Experts of a small language model.
Size: 14 layers, width 128, vocabulary 8302, 43M parameters.
Experts: 160 SwiGLU neurons an expert, a softmax router.
Training: 377M tokens, 5755 steps.
Below are experts of layer 8 (counted from 0) of a mixture-of-experts language model. Rows are named router (the router's row for the expert), gate (a neuron's input weights, with its number), up (a neuron's input weights, with its number), down (a neuron's output weights, with its number) and show model dimensions 0-127. Each number is 128 + 24 x the weight over its row's rms, rounded and kept within 0 to 255. Numbers have three digits each.
After each expert's rows: a language model's description of what the expert responds to; "comes after" lists some tokens at least twice as common just before its tokens as in all text. This comes from a sample of Wikipedia text that the model never trained on. Tokens count by the router's weight.

# expert 40
router:139126131091164103082104107112140123141135089147139126142107123131133074161153116127147107103129095124134099123127162125145121100112169161165113134164169160142157090119111122127075143111128148145149135112110086159151142135125120158091144178145095144122162162092106090092144150176097190139136135094116161104082143115120139135145143135127142124132124106146103123122166160129110146146116
gate1:167118146177110136161122102157158126130144134181123097122096090146114159145140115115124142126136150103121091149124143160121103116080149124130086114104114115108099107120133080113128132105087112151113144148093112110118110068127183093095099115133118142142103143113144148114174139139122095130119146139117134162169102131076142103136117107125149146158114144095185156158149162101132127109131
up1:147110077121138143120124132110120113117096146172134140080148144146095092109166152104094112159140069150130153137131127132079173128084168108137146126139137125132170115087138121135131146128152109141126131131105132140087106172160150085113137109142135119207128101113137169127129115117161139100173144142149153162110134162120111127108108148128114135105133123111075148109112106099131142145153
down1:106110122118107119131164117055094132121094166103156129087178154100134117183157081101125126086116105111167138106120115144102099147147107098103139130116119158115114171137129148118135138131129147122126175114133150178123083158131117131118093102138147127135137162102112120112130142155120134151185084117119119162107126157130145148122179148104123139139097124124175115116128126089116134127153
It responds to: Mixed tokens, largely closing parentheses, periods, dashes and digits ending table cells or sentences, e.g. Embassy), 4–6, 19-79; no clear shared pattern.
comes after: " |", "19", "20", " as", "\n", "1"

# expert 24
router:122143101091108121124113154112126174127152156185165071149147144144148193131117117152147112122141170116107128116131090111129149101144116132093113145167114124184081121109124146166117161109119118155128102101168137151137160124157157140118111150133128139108038130144129126122132101067118141139120126158147094178133136140158117112149129123114129134152150131129118095130146137123116143118137
gate0:135094102136157155153117130127137112087106120162111140161112135163109099147140104155137110058108151105130113104101138086125123147172138128129123106094125126161127154056124083101115134141141118088128117115136132097149149122125127147083155138164129143117144088145178150153137162116163144113117174137128138066141099113076117127135124131111114117111119130110132132155130163132156097085123
up0:158148122134120129150110113148135082139136117148150085130092124119110130131176101139120114055106143125110154109140138094110117153146136161153105164136119096119137105132142134136121102110150134157093122134089109109112118139148101142134123175091174164146127104169145118134136159116129161107120148156096157039124149120107136094155124139126108126116089174137140115126119142167144074152123
down0:129099123087131123112150107144135123128167116114142091116189158090126165140142172118136091099083121163120114113108147075098114155139110142098112111096149172157125159102168145144155125153145151134135141129125115109136116125122128152093107168142071121088130139134158119148124128119135129131121090146116150152163118151121103132126101130171146157195146180127128119160118117126083133141136
It responds to: Past participles and past verbs after was/is/also, often followed by "by" or "in", such as described, located, known, published.
comes after: " was", " is", " were", " also", " be", " been"

# expert 1
router:151119101122151126105166103088135149131140124087084147084159160135122116153101099127088121115108153115146082110159133130102126124134124096126168105103165101128126104111108128157152121161133116142121118079153128095131104144078145130134143136163080153147155116099113104114130170165076141145104147124117155090131089109167132094107146124149140103156104103096128161116162152132144113107157
gate0:123134105122098079090078124150097075106144173122132134113145106122168097119124179140152147158103128143148150096156101122117133088160133103100114122146134114099109134127122151118161121155131131124108141189115155145150196141140168125128129123133105086150143176129099142094114155131138163115135125148098129163144131146117117106114104140135119119091111165135141135117166147097124188121118
up0:119140126150155104095124098130081068100147144162068107120093115128172093133139140074135111128167158096130150107118111144150110103159098112082125102171151145124113094138141148136166136141127110097140141129084093170113165151102172108128150163144148107153113152146112109120143152127086137104155128163108132149137129140128127127116117114116134159141138178141127106118121121100105160140147
down0:119124106110118148120147092145158098140114145146158091069135129099128137073126076101107149141099136131128126146094144154151098148140121142111095124113153143076117127173138134125111139144127097145133169114119102136121176122144099137145081121122073138105154128170128124177167145114187128176126117160128140148169146147143133100090095146105130118135127108127097123097107125096148133143137
It responds to: Period tokens, mostly decimal points inside numbers and sentence-final full stops, e.g. 20.7%, 4.5 in, c.1045, "history."
comes after: "0", "1", " No", "3", "2", "4"

# expert 53
router:123099121174097112176110113163136113129136121119131108156162123132127124127103131143170123166092126076163110104144100115098155160090125128126160176113093139117116157086108118127183142140080149104124133116113140114105101095126147117167110076144127107135120152136133107120104129146097115133127121126149117156147069104153144149128104144138085135141134176116130095183111164110152138154118
gate1:147107123060140112130129125095161140113121119107128114089127152109104090106112142129120104117117090157185134149136126124166082110103168123148105173091090161127128119136119154120159172122177099091114112107106112112146165119095161134107122143102107110147148155101153159117144092088161130107147160084092122120131130104121114153111148100144150152114153165109109137132130119130158138144099
up1:118160122106161149144125158133152124134111147199157159123110136143121092149142139095124157131146101137118106113130125130156125119119152114141098115122115140107102115142152101151144138140122114119102088134114092081104147138168126131138150136068135130115172083134114072081119177087135165098104158199154124100102121142102126157116157120138125130131105103083090112133131111120122132161129
down1:123145120149125105163106096117118115152162165144117092152099140073168173120122119161129135130087133104138129136152155150175146121156153163170099085138157114096109136121123140126120115148183109071126145153152140133124102131147144136103127129176128129135122110134165166112151077131146167125136081135090127147172155120127111114096106108108104090140157124130139130128156118163139166134128
It responds to: A lone space token just before a number, such as "The 2019", "Top 10", "Hot 100", "(age 77)", in sports and chart text.
comes after: "|", " the", " a", " in", ":", "-"

# expert 11
router:120163120149141106137148146119088152138120156112136147088151080118119107151086149143119178163108107148132146118162098174149121123156143115126162144134144112100117129140126118123153101097132116152085099103137138129124156131120145151118108101106133118141148120136124204160159072120121107109145111168159129152107147139166104178127151142083088136133078114100121141164122095147139096142128
gate0:124115135102113199092116108126156151132139149123097109113153147134129128163116106132102132163062137083169126160106098101090195112110153120110136115106133101134125124129107162110156135118127160114131134122168111111128174109101156121111112158082183145117124079123132140073128155123119132106136118149092132150135133096152128169123133120132128131115097089141111142101124090117129123161145
up0:169131120082118139102111158111139113127127144075118104093121105123160115119148097117155100141109142117139107109149111128072126162142130107159162132149128156106152090155141125129154141088162132139179147134147116177124139147110117121099125103117098128096116064159106083150137166072119110127112131163124099152120144105129084154145116112140150116075093140153100113160132111111130137111134
down0:122167114126153146110171134140146093139173137079164130085115154139086164136140175123123121131137120138106121134128148125089138135131160120129135152132097088196153117133139114175121143145130132114094117108136037144159139110149144108143167130152115164149147128160095143085099118161132110140113128126122135123126149170128138135140097147145117126123086131146104112145100074106152113136120
It responds to: Inner pieces of proper names and words, often vowel+consonant chunks after a capital like W, L, D, as in Wawrinka, Windham, Kawasaki.
comes after: " W", " L", "W", " D", "w", " Le"

# expert 32
router:126113120111157130150101142167131131134107059159122082144099132127137122140143120077167109123122092099107080145124146128101125128159126120105176105140132102121145077085113137145131138153112087168108133164131131125070135120106122116123160151136161131121111146113124122091149136147127126171135092141102152134102148165193130149114104144103103095151121122178136104162150141163135121128132
gate0:190105178084137170144168139127144141114110130153082164146122117153117092117134099162099121148104153101133106101089135122118139151144135105149153124183110107116071080148130140152172113098160150119145122158090097143116127132095148117129130106091120137101118134109096128119125179133143127106130128146125092166139115110138156142111146138110153088131145127104137129133128109126171129179146
up0:092175096104129101118132137105114114122133160131128100143102130091143128129132158134162173131135050104157134126148124114157146146130115157087134136086130141129147133117117128152117111139113139092128137098160127107143148107120121130127146107144170150130127152141128091185144175128131131133150141084140108123087126146183152118123159115122101164145146104120120145149144114101099076053092
down0:105085128133106102163074117096148141146108168153091158135121130106115145153144138154150166138138082167105150126138139112084140136137112116133140146143134122149161159103122116177143120147092103122090121104175128145144166154098137135134111135087146118158123126128144112114090105134138146178154144131149137140120122137188195112157097121121150103098135175151141132114137082112112149120116
It responds to: Leading century digits 19 or 20 of a four-digit year, mostly in dates after a month and day, as in June 13, 2024.
comes after: " ", " (", "–", "/", " =\n\n", " ["

# expert 54
router:160126085113100089161090105157157114132163135115127138164143149140134105086132090135116102162155161108110135144128116111151125126143122136138163126110116132185140143104115133174110091106134161143130131109149127086121099092127129108108088150145168140089117107145120140108128139150145051147097126159090149111121099101139171127127115083108137150134177159143151130143107134113158105154130
gate0:151159119127085108204098137125139167070104109113136158137170118126112139137109075140137096161167166145111149111137139161073149119166111106134147122119123082107151090102126148144127150110105125121121100114109126127087154146132101139087156090132152147146155115138146138116125138099152118154123114161157116076101149147146109111109096156153151126121144087144140140117108119128152122117116
up0:083111142133116141057138132107105086165144107128117110117118137114134103167145178106139148122113079149128132149127096134158111138107145122134114137143131156130101127117157137098143109095116137143148145157187147124165086119108148132174123168127121133141112148113129115114093103164123137082118141091112121172152096093120150127158126087080131114143095167097115124104153114155107149109168
down0:102078092180139138178119112114113081145108181092164117118162120140116196118119133149163143140151122138095138118124150166126108134165127075082134111114085118108087141137138155122159136121103129098106101115118132130145137111096099124122154183148120142143085135131089132123128110120103140150138136101126096102150113122169122108111134118108153100121132156118128111173115118129090124129102
It responds to: Determiners starting a noun phrase, mostly "a", also this, one, no, each, these, any, often after prepositions.
comes after: ".", " of", " with", " for", " in", " to"

# expert 60
router:162135083121149103152108107168124159144135188127139108094146151162132122123136094076110121171165125157123118169168129123075124144117142125085110117138133144186127131125162150105119173124088110157132104114155157116092141137137128124115086136127113139113088112130114130115103113101094094127139131100162075125147137085128174121095116130118145107155107148132103109105113146142099136125116
gate0:110136116144133152078126110082147161102124169094162154134129113115074164181143099162129089141130138137135108108092122105123123089121177124146133122122106113083171115141125145136110112136135156091123137131154093121146169141094105104099134111116140137118140143122157121168140081147147136103115156132138088122085162147164137121139100126131104072136098120152140122120174097121128118169116
up0:133090137103143136181158135186083120142138109135111125143126125169164115092106143094138119133068136135088136130149128130135151156133080159107136182137156113170132102099145123115161128133088130151148142080119159138102093098152173141155121124128090124153094131112140135090112158112085120124148117130152123143158107126129171174122161118133102130129150138128131108135096120136119149170148
down0:141149124123137120101122099134151131170157143185148141077114126103126112155112120164095105116150139164133134089168168127105103127104158117136103134146139113122129161132125105137148141149106113144149129130099148115118136172122150078080143117158185101140110102123171121098174134163158114110154131130070142134141063120131104110139121080124137160147119133120101122135126122112170142090146
It responds to: Prepositions introducing a phrase after a verb, noun or comma, mostly with, by, as, also than, between, against.
comes after: ",", "ed", " well", " such", " along", " more"

# expert 13
router:137127133096158108087101110112136119151135088143140122142114128130133072163152109123149102098131094125125095120128163125148120095120163159157110136163164150147165082117108117131077144114128152145147143109106095159153137136131111160093142177143093132118158166091106084093143153173098185140133131087109160104084147120127139141150143132133134128128128106139104119128172155125113141154115
gate1:119126151097099187160095115154105132115104162168162139117135140149126152115079172107104125162167163175150136116120140134112102114139146136099148131146117125112131065116110081137111136107156154112109138125134137113112165118121151138182122160097122109121101128141129112116100160140118100133100091135097135141118188081095116095113134138121117120139138129104109141150096105122121130181087
up1:108142072148089099120131163115149098136115130079111113143146134135146127109151121123116126121150141138156121102141123165139145145127132149145118189115140121152140169133176128159096136121113142089128144127113122152133100088162097115158139098183160099147105126131078073126125084102154104129159084135132124142143103148172113135136135098159130114177144128123132099110096107147144139076113
down1:144115115118103146099160153136123148165125120133122095084149121114096145081128109121152171128109157147118150143147143144119120138139103143110143105147129121094109136140179138133185148169128133095174145137111183171150108109144124131097127101117178180154098175106122108146136149150145097118153152163136149109118134141105125167119104141116179081156160110099121147124123149152108104112112
It responds to: Lone spaces, parentheses, commas and capital starts in tables and lists, often before numbers or years, e.g. "| 19|65", "2003, 2004".
comes after: " |", ".\n\n", ";", "19", ",", "20"

# expert 21
router:142126132095157099086102108111141123146134082142136127138111123126137076163157114125148106092130096122127094125126164122146119111113165164169112130158164156141158088121111120130073141110129145145146137104107086161151138139123109155088149174143091135125165166088112091096141152175100185132136132091112159103084150117125138141150141138128141117133126109146110125128168159132113144152116
gate0:128121129129094124116152129150150124119149110144161127087120091122101149120141115122120156097154134140121131142139115152120148132143127118176160117107099109127130116124178150119125129153137112139110100168079156142118146095114112134143148113119093094160120097142153157153093127189152177161103121110096119167069108123120117157122121130137124127131121181115127157182099100175186099120164
up0:122145108128157149170123110119123151165146156145121079158132169134162164135143129144147129124084141126094143112135126104168107115088124145081096089136107134110135105143107084152153175105118113130162174122144112093123117138112151126088123142161160161113108124099132140123145132097128110113155149149145083085142160183124135093155089108143141115090119101139111105128121143086160134119103
down0:116096133128147098137142114136129116166159124120138096126125093112095115150148076179157119128122180144083143131152110124113108159106150119098083132117111115135150134141116115094137172120145153150132167108134127080108138114095137134165101095098140098142143113134181120123116147104107129121127117095140088128126135131115143079115074126091122143075124153100147144126115152124095118059152
It responds to: Mixed tokens in lists and infoboxes: first names (Ken, David), day numbers and year pieces (14, 21), and colons, hyphens or quotes after labels.
comes after: " ", "20", "19", ",", " by", "18"

# expert 61
router:155103102147121160146121088144128126146109107156109106091128143081159128166113108126103135159157098112106143141125091161133127109129126110132127107106147136099121076109120129127191140089103130123126113153140123082149099062156176137156106104142133139130156078158103129147119153103127122156129159139141101102164103145110137125106137098112119156132096137176121140095151168119127157104169
gate0:153118138150118109111131123095167123106154143105107121062127106110164146100134094113121128126112166115100109138115116141148148136150099125111104148105123117152111104150094110114123072136121108142141065135150127129127116093103120068134158129133150178135105073163120100156120122179136146179131145064137117138101142133106100121118103129132122124155128111176126095147177138118139153120122
up0:162095122105176129130162148169107110118105093131159124154147152113104125127147126144175127123178073177122159113139146126149102104123164126121107136108112150134147136115157158116153149170129160175131149154115177131137141155165171135125089128128108098096112158116113127112147175102148158094118098172129150150145141091154144147147170139112128133145126145149135164119114111136168120138136
down0:094100112111101141178188129073130127115120111123159176157130108104150147101151152150127176099109103123152110157118120124105149136122173091139152143105147135140166095112128118165134150128124138101090127105111162107147128118127128154106103157125072121114140169130168179131161136100102118138143116185177125155138116134127126135104106146105150132087120156154121121108103128148126110149138
It responds to: Hyphen bullets at line starts and pipe table separators, also score hyphens, e.g. "- Ross Finnie", "| 67 |", "2-1".
comes after: "\n", " |\n", ")\n", ".\n", "==\n", "\"\n"